From a checkpoint of a small mixture-of-experts model trained on Wikipedia: 128 SwiGLU neurons an expert.
Below are experts of layer 7 (counted from 0) of a mixture-of-experts language model. Rows are named router (the router's row for the expert), gate (a neuron's input weights, with its number), up (a neuron's input weights, with its number), down (a neuron's output weights, with its number) and show model dimensions 224-255. Each number is 500 + 25 x the weight over its row's rms, rounded and kept within 0 to 999. Numbers have three digits each.
Before each expert's rows: "comes before" lists some tokens at least twice as common just after its tokens as in all text; "mostly gets" lists some tokens that are sent to it at least half of the time. This comes from a sample of Wikipedia text that the model never trained on. Tokens count by the router's weight.

# expert 3
comes before: " |", ",", " (", "\n", ")", "'s"
mostly gets: "ley", " York", " John", " City", "ie", "ana"
router:479537470513489523510503461549497492459486527475491511498506494516463498480474489503503462441473
gate0:521490506492460511519496483479508494517505533558491492470514530495460487461473500518502445544486
up0:471515510534503493513514518494538478498481494469519506495502471531530514548545483522501509470495
down0:487522534503532504522477503509510533497484488484506480536465501492490527523536496489497508503503
gate1:463502491491539523490512491499514488552504483456487524479526497451556494484538446462515530487516
up1:492538503510503469516490486490500472516497470475509507504457519497482457492516489530499529480492
down1:508488514431496523500486504501455519493544437508531468519488481517521478540555519470486490529513
gate2:497506504488504469476459478503486536516476488511495519512487518490470475520514472508467465478514
up2:501508509516463545488480500503492526516480502544513508521507509459473469479493530488484547509502
down2:520503470460518509474478506483508520439505465455518486511531492476489534492543474487484484564516
gate3:481512502495497462511511467485501476492524520478549489508478464503463461552476561484459521476512
up3:521460443572528513494482530470519512488518524505514475502507512488581510488478457481541470517527
down3:539498468514484519501466520521502492509497515492515497503493511475553510540475475515501472536526
gate4:515510509480486515500518504497489486466515533507500473464529483453487539515508490471534462492466
up4:482495504523438511518488466501518504476491521517480487527496516489458479465499469495489498503499
down4:498516501478489465525479523450483510476470548496503515508531501508487495492496491532503484491461
gate5:502461511471480491479487556506477498485471485516523477528488509491517498530455501487508518552526
up5:473491536512483491505416460486478506540450485529497528506496498485508489492507485481507475506477
down5:523519511534523505487512489475479500473514464488505522448498489500512488493517479501532482513470
gate6:493500558504519462472469502479509522473508495507482515504481465479548459505541541527511485495482
up6:528505476509554437491491502528513486526483469473497504514506520493470536452512491465504555523508
down6:508519496572519501523515531536479507520485490448510470486535505548417551537512509470501496521489
gate7:447495532497482487514516476485496470525462472526501449477525541523454483506482489514522473484494
up7:524489538457514499495545506477490504485469518463478480507532532523469494476485507487471498511523
down7:509499513497533501514506567484526534501521510507504538497507498496483500479506508507509504452539
gate8:452498470501523497525493492534514489527506565490481508492491478565442506491499490492514518474492
up8:498510507514504521522513501536493507445482475521496524535449535486472496509479479499484501491544
down8:479507496502506521516507498515515555483492539510528555515466495480480475503531513510515533526539
gate9:537477467497469519530496501555488481498478453542506430527530536521489495485482504502454500486522
up9:500524512535503474468523530517476524506507475486487487516505496503522461530566527521529508501498
down9:488517473470540527484539502517522524510500506473532515499474478501504485502474494519514516487465
gate10:544507470462504516539477493521566485526471540498511538507486498493481480503460489478508496479503
up10:500484485502489539519507463485509472498483507497507514476486477545477544510454486484504500487528
down10:520462468469473539515526498506516514534514455474515538491518521541511547509495482498478510535520
gate11:503465506481516497489465516505495445537525506503531514508486519494480512513496482558491512505498
up11:464495475514508488502487509503512455497469487522509509489494521538483513484550466488570536481518
down11:537467500512493492547485551495494489522460485495525497522507500512514486465540497534507479474464
gate12:475549522515519530546494496461537492516515504532481525521447474497514470517531489495498472500525
up12:496494498505479505477513492504513479469498494489529516499459497541538487544511503495488472553513
down12:496503491526500463524503511468503507501477509498533516479488486479543494518500492473488528517480
gate13:504496500518508523547465453523483480517461504520534516493488523470487436524489494532484492462545
up13:498481521536498513510496523535485489526505496507518556485492499507553467520491517498537476497510
down13:496536482517490454502486449437521464520488483526502541509563491484507499512492465514508445494487

# expert 2
comes before: " ", "==", "The", "===", " first", "In"
mostly gets: " his", " her", " its", " their", " a", " until"
router:490527540465487498568449537524467479506524502517502510499500480482516507483480535511539454522537
gate0:485514516496518521552458515511451506520493490493523507485470478479507488484491523518508505509480
up0:566484506482533545482487500520489501512488506490474543519502476509496479440519458512516493489479
down0:508486492476519533503475523508484489495505491499543530477479500492506484495505510513524514517447
gate1:490495459465502509500493539535494521483570472500501507524500469497488536496502503518505526503510
up1:500497521562501507534518469482512468512506502529469513476464513541463489492516475526466514466466
down1:445465512485500492489479500522474514516503507503475473497463552479514536484491505529483496516495
gate2:493487466466498488494463504513486509480474524507528492490516460506500500494474513506544525498530
up2:513511540483513501480536536517484472484466557519503477457485483493477510495517511533525542490486
down2:490444475480490489505493469523475538479464503478500508508505546511516515527506503468493515499469
gate3:493513517534450503477459448449499506460496501477506506508450550509493491497444493549468468513510
up3:546533502487476503503493525522507503486494551519474496517552558483514492520528515509509479513470
down3:503496492476494474464515470465460509493480522513466481517530520464512476523481532518501513505481
gate4:511518492460467464543514478508513511509527540483490487497511523531486503472530509517531532456487
up4:525519483459521498525525488491485483512524467494501495536495476518487472495497513501537466531490
down4:529519483517510517496439494492482488487504503501510475493509485508513489470483506501493470480504
gate5:488510484506491457469513521541474474490451443493488533514472509470465570479520501526518526489470
up5:524466503498524497505549469509477476539490517489520497498504473495513517461484526468501449528537
down5:497433556472483532486523465496504528500495463476516478530492479485498494482485482483478501506461
gate6:537511521475447456495482525454443537498523472495470500466496453497456514502466502513487461476545
up6:503513494537512517509534454508512512575495528520506471510502488491515490504488508510507503489455
down6:495501496521507477533530495504501482533466467491460484488494498508489505483480538538487454497501
gate7:482524530495456459480492483506500518530528493487477487479533479541520486520492498542531502496507
up7:527494506449483502491494512481546483539550496490508500513518496528458521534525535496499479495471
down7:495505502541498549479530464468517515519495530460458524518540505517438478509486516519459488497474
gate8:499534525477522535588456520532518495506510508502506541519525499550521486447497561479513487501475
up8:551513483518504498498500451502497501510509506482494501535454533495454489501473523477509497497531
down8:515467486494498470449471511488479502492484522484512481493504517469543490443490513523505506489487
gate9:484484525475529514542528459512501485481517541516502545512525541479561462480512500516555524497507
up9:484537473533516539537536522474511522510508516493530493479515478500520464527501511477480485503493
down9:523491512522511536527479495504511483533498490488518516534472491499532537499506542491529503493511
gate10:485501539519525492519483540535500503514463552427496546474468505521496514491496513505463491515477
up10:524525484502515497503501514498481545558497452536497495485519461515489473506500465502512483482524
down10:525487476493544511524472513458551537478536552515530557551456468476526501516493509490499532480543
gate11:505469496488507472511515513514487525486497510454515460460495475519503444535422505514530458559519
up11:571509534451550482536539510533496517540537491484417495441481470527487477500525502538487531496475
down11:506463479473482500522520514537500501495466500546515465499521479459502528548510511472518470487483
gate12:502476510559471495528511501475489506507538524523448488537477496496481501490480497512503491476527
up12:543477529500544516499456478525472512545509473495501522506500504487532511526535531524440497486490
down12:530465479509509509464518521530450508500490455563508524463521458505528478543463534492482500485513
gate13:472527541505444447488480493503457502504511531477536526524479455488498508483490481487512515429515
up13:486490503516494496502492485507491468519536479490573558482483512528495476473506463534497527446510
down13:500511481536543473540482537532512515519499526548506545528499478533491477511468491480493488467451

# expert 5
comes before: " ", " The", " In", " He", " \"", " A"
mostly gets: "\".", " began", " Robert", " died", ").", "="
router:497476475491522518499496490506475503478508484494536531511474471501510488479536464533454482535475
gate0:515484499560479554520488520501462491499526511491525532487488498496522483455465507471476505541483
up0:524471452512496509469475511455488482456492499516564480506471512470460504511484513496510471548469
down0:503501514476491561496529512475494506536517492515527509468481562457488471465493503500498488509512
gate1:516499477496529458498514484504476532451468493464489504552522515482490485489502478519519470444494
up1:505469488474462517536461467522436540494523516492525455484499510502508456501561475489495495491534
down1:529495571514547492520540518538468512489479522492505468512490492484521487505480520469507487542521
gate2:498505517496502477477504537490518478436475483487554514510502498451477461492468513490518497545542
up2:472488472467532501506511500482513519525532529515481519486507508520521445503489512505525522518526
down2:531459481483492481502493487541487534437458509521473542492496504531511510478516489475506509485502
gate3:512507564506472467527456487482464484526527471466487519485555488472465537506517521501518516509517
up3:530498471530498482510503502510499519520543452532481541513498504529524512514514514474482476487480
down3:558533472526485481498452506519523517491502513498469506548481480507521533551486471495507432479488
gate4:512536526483501501494463475496474495504490479518497473474502499464478485502485516498490520491554
up4:530475509487514492501511492475498542504534473460502450511522503518492473501504501537466481507490
down4:508464504479481460525486481503509524496442484463552482528489494521510459531453514549447487557484
gate5:483489466503501536513512503474487484492522477500513524457480497491510488484520461551501514534522
up5:499497492477487538477507497476455533475519481513472500464481474516523513480505521513531504465535
down5:531490444537527542534478472526513521509544525516541511491507465489491514489534496513483481468468
gate6:506459525463483527523575521494490462477511490524487520500501518499540485501504510518491499504501
up6:496514461513475496450499508560497493441461495493477499488500475492530474557441503515490527515487
down6:519521503518512500486466487518521506532498468479507523473489552503437490475472548541485504483506
gate7:504528500501511476560495531506487511503502527485519469517518480537521465514485475511538509489518
up7:495504552464465453514512428525513554508477494517520467496484530508483494504514463487513511512532
down7:526495483439514519500517506488462492510496503473498525494492552499490505508483540504487470491490
gate8:531477536471517551480513487481515528445537448485498487533476510471517439519498486493490524507454
up8:496512524514483501533485495446482473531515457493507525488481492545497521511442507512509528504496
down8:455512510469490481519491442457563516520538482501470520465477494540508535506498482504493498507495
gate9:500491481513464470533508484512481487483476546464535504506499525492506510535522464526494500488526
up9:515523526461530483502483442521528455502498480512479524478533485494510493497481516523509554514530
down9:492534435489530514508514491490508482532496453522457502465512465474511520525510501535525489471507
gate10:449496499510462479498532518481477517541516531488496491487458500498498469443519514533510479493531
up10:518458504523496512506500465482500483524457534562501514486486513439498454495498506477496501499524
down10:449451525441486481514568503462506503489519544474481473473465528540497502464534492523542513489486
gate11:476495462457496488495513492492458507484485501489492492526514526499515445512511465515524490491489
up11:424454502525536506508541529501508522524476535502489496490483510519512477508501486484523455527484
down11:485504525520560473515488534446472485506504481480530472513530479497523516550511500499506499493474
gate12:530451501441498496538544458523477515515486492558494513535534488454518529477520476542499503525478
up12:492507460521534518540463504522492460545552539507526436512489467488509543501502489502533525492519
down12:516485553553481508529530487522453502491514470501507489476503555505510492477535518538513497522524
gate13:526508508479448462465524447530564514497513480504517524516496464496511489465514522529490506452475
up13:526483523468520543498542492488514495480535463506512470447497519537471486481512496494526533502512
down13:514507520471534526538459496497481505493517509520558482513493500502511452489500458502503534496504

# expert 4
comes before: " the", " to", " in", " by", ":", " of"
mostly gets: " years", " when", " him", " time", " there", " made"
router:517496526486482506450524518449525535535482513524571467530475538512547518531463486533509464513517
gate0:499515451495507516502518499496502478503501493481500493539482513513501474516512475505521524483590
up0:484483513495458516509505517514480524491509460488480465511422489501518521509499439513507468507502
down0:483504508496513456533454503528460486518484520478516460532510489490539508531494455461490489527463
gate1:470504474485473503470506510485531443506476534494561494485505503510496507488458480474527507503477
up1:447496498498454505482498508452499494503432506506547454494487454491537511455500508476552511497486
down1:478480534537487491514475534476520508563469493478511463467487469499522479456486514500484522508484
gate2:467504526463462502535498525497500474503491515525515489512529524476514453524528487459564504461477
up2:503473518520459526495513471490463507466531487495518494516477516533488531517466499492499500465494
down2:492525542493496528524504514511525528499512478431496466513529491485490522492503492488519518479540
gate3:524519544480448509515485489450518468529503523456501466544500510528497497444492503469485538507533
up3:515494489464522501491530484485558519499490460502538529487507538536506492486525492502535484497510
down3:523485527498491477468519495429473499512519476525510489525514534488537490534500506495505478507482
gate4:457500524526452538496550518493502483499521520508517527504484502521496502462489481474496508471505
up4:463475542531461474498506514461492501515499508509489475473529460529534517497497491513509528509485
down4:482469501499524513480469524502481484502448496567514497533512501530505515498474512477464505505514
gate5:513490535504500527551487504491490481478480513493493515455463502483466465561459503549519465511533
up5:508463482555528458522515495467529513501485497486519508498530585532504538488490489555476503508503
down5:484537515477520505466507493475528480452476518489514518528471458455500523524527499484481535484515
gate6:531477501470486487515470487505486483503534509500451506494522435497532499494504528509526508543494
up6:501535505496525485494490510523508497495486549480458470559532545484492565496457457476491469489498
down6:467500478469492482483468479485506583499465490505470498489507521470483559501507464473499523512538
gate7:521515477503515494523470486543501499487474490462493553536526493459473480495515523518505483510517
up7:513523528513496530499526549502513495502494507503505468487496469506506487506489467494514497526525
down7:488485503467539532539485490486547485500467487517513493528481515507474475539547467505527495487515
gate8:477517489523538515468482471453466489518474507511534518473510503529486476536465517492469541511497
up8:501523519489453488485508503536539540491525529521533501521551504484512514517495515504501507519461
down8:453502504463461477502483507504500490493527500510503478477505505498529507481511496482492506535487
gate9:570491503489500481481546447498486490492496461454549466528492480481507499497503531488558492530499
up9:537529483517436536415544509509525514471509509498545464473494458454473512524485469503539481525492
down9:496486470478479502489497495501502517490494532497530512519545478487459491510491497518493496530449
gate10:525477489499518524575501533500501494518506517513494515475502491504503512500503475475543536558539
up10:506477471512476532488480523485507469474523485512545478497531547483520493488521468477515468517510
down10:515494478492513535503524503518455466473555472521484489500460483502522460522512499486488515496486
gate11:507481451467472482506525515485494495481539499490513471517526436565507504466502522504518536511493
up11:529496490521479491477451458509500507513488502510519512509482445499511493489508534544501480533510
down11:500516478509541457423496494515531504507470539519548488503461517517513493544461468510497515520495
gate12:443511493518488521506435495530457498499527468525523473558497518483460475528497509543550518499513
up12:496485517540483528476488530505488514509507488494501477475459514505475461487522478496485522472484
down12:455502477520512532502528479515483554497505488493493485509522490508494515553487529553496500494500
gate13:519500513492488465503463467516519501556540485535516514508491549573482479484515445529519550499511
up13:551511539463462471477489445541499489530570451485541480509516521521509518457491477499503512501480
down13:495459461526523485522550504518476498517491538477490513485513544499524500522514552509518490501474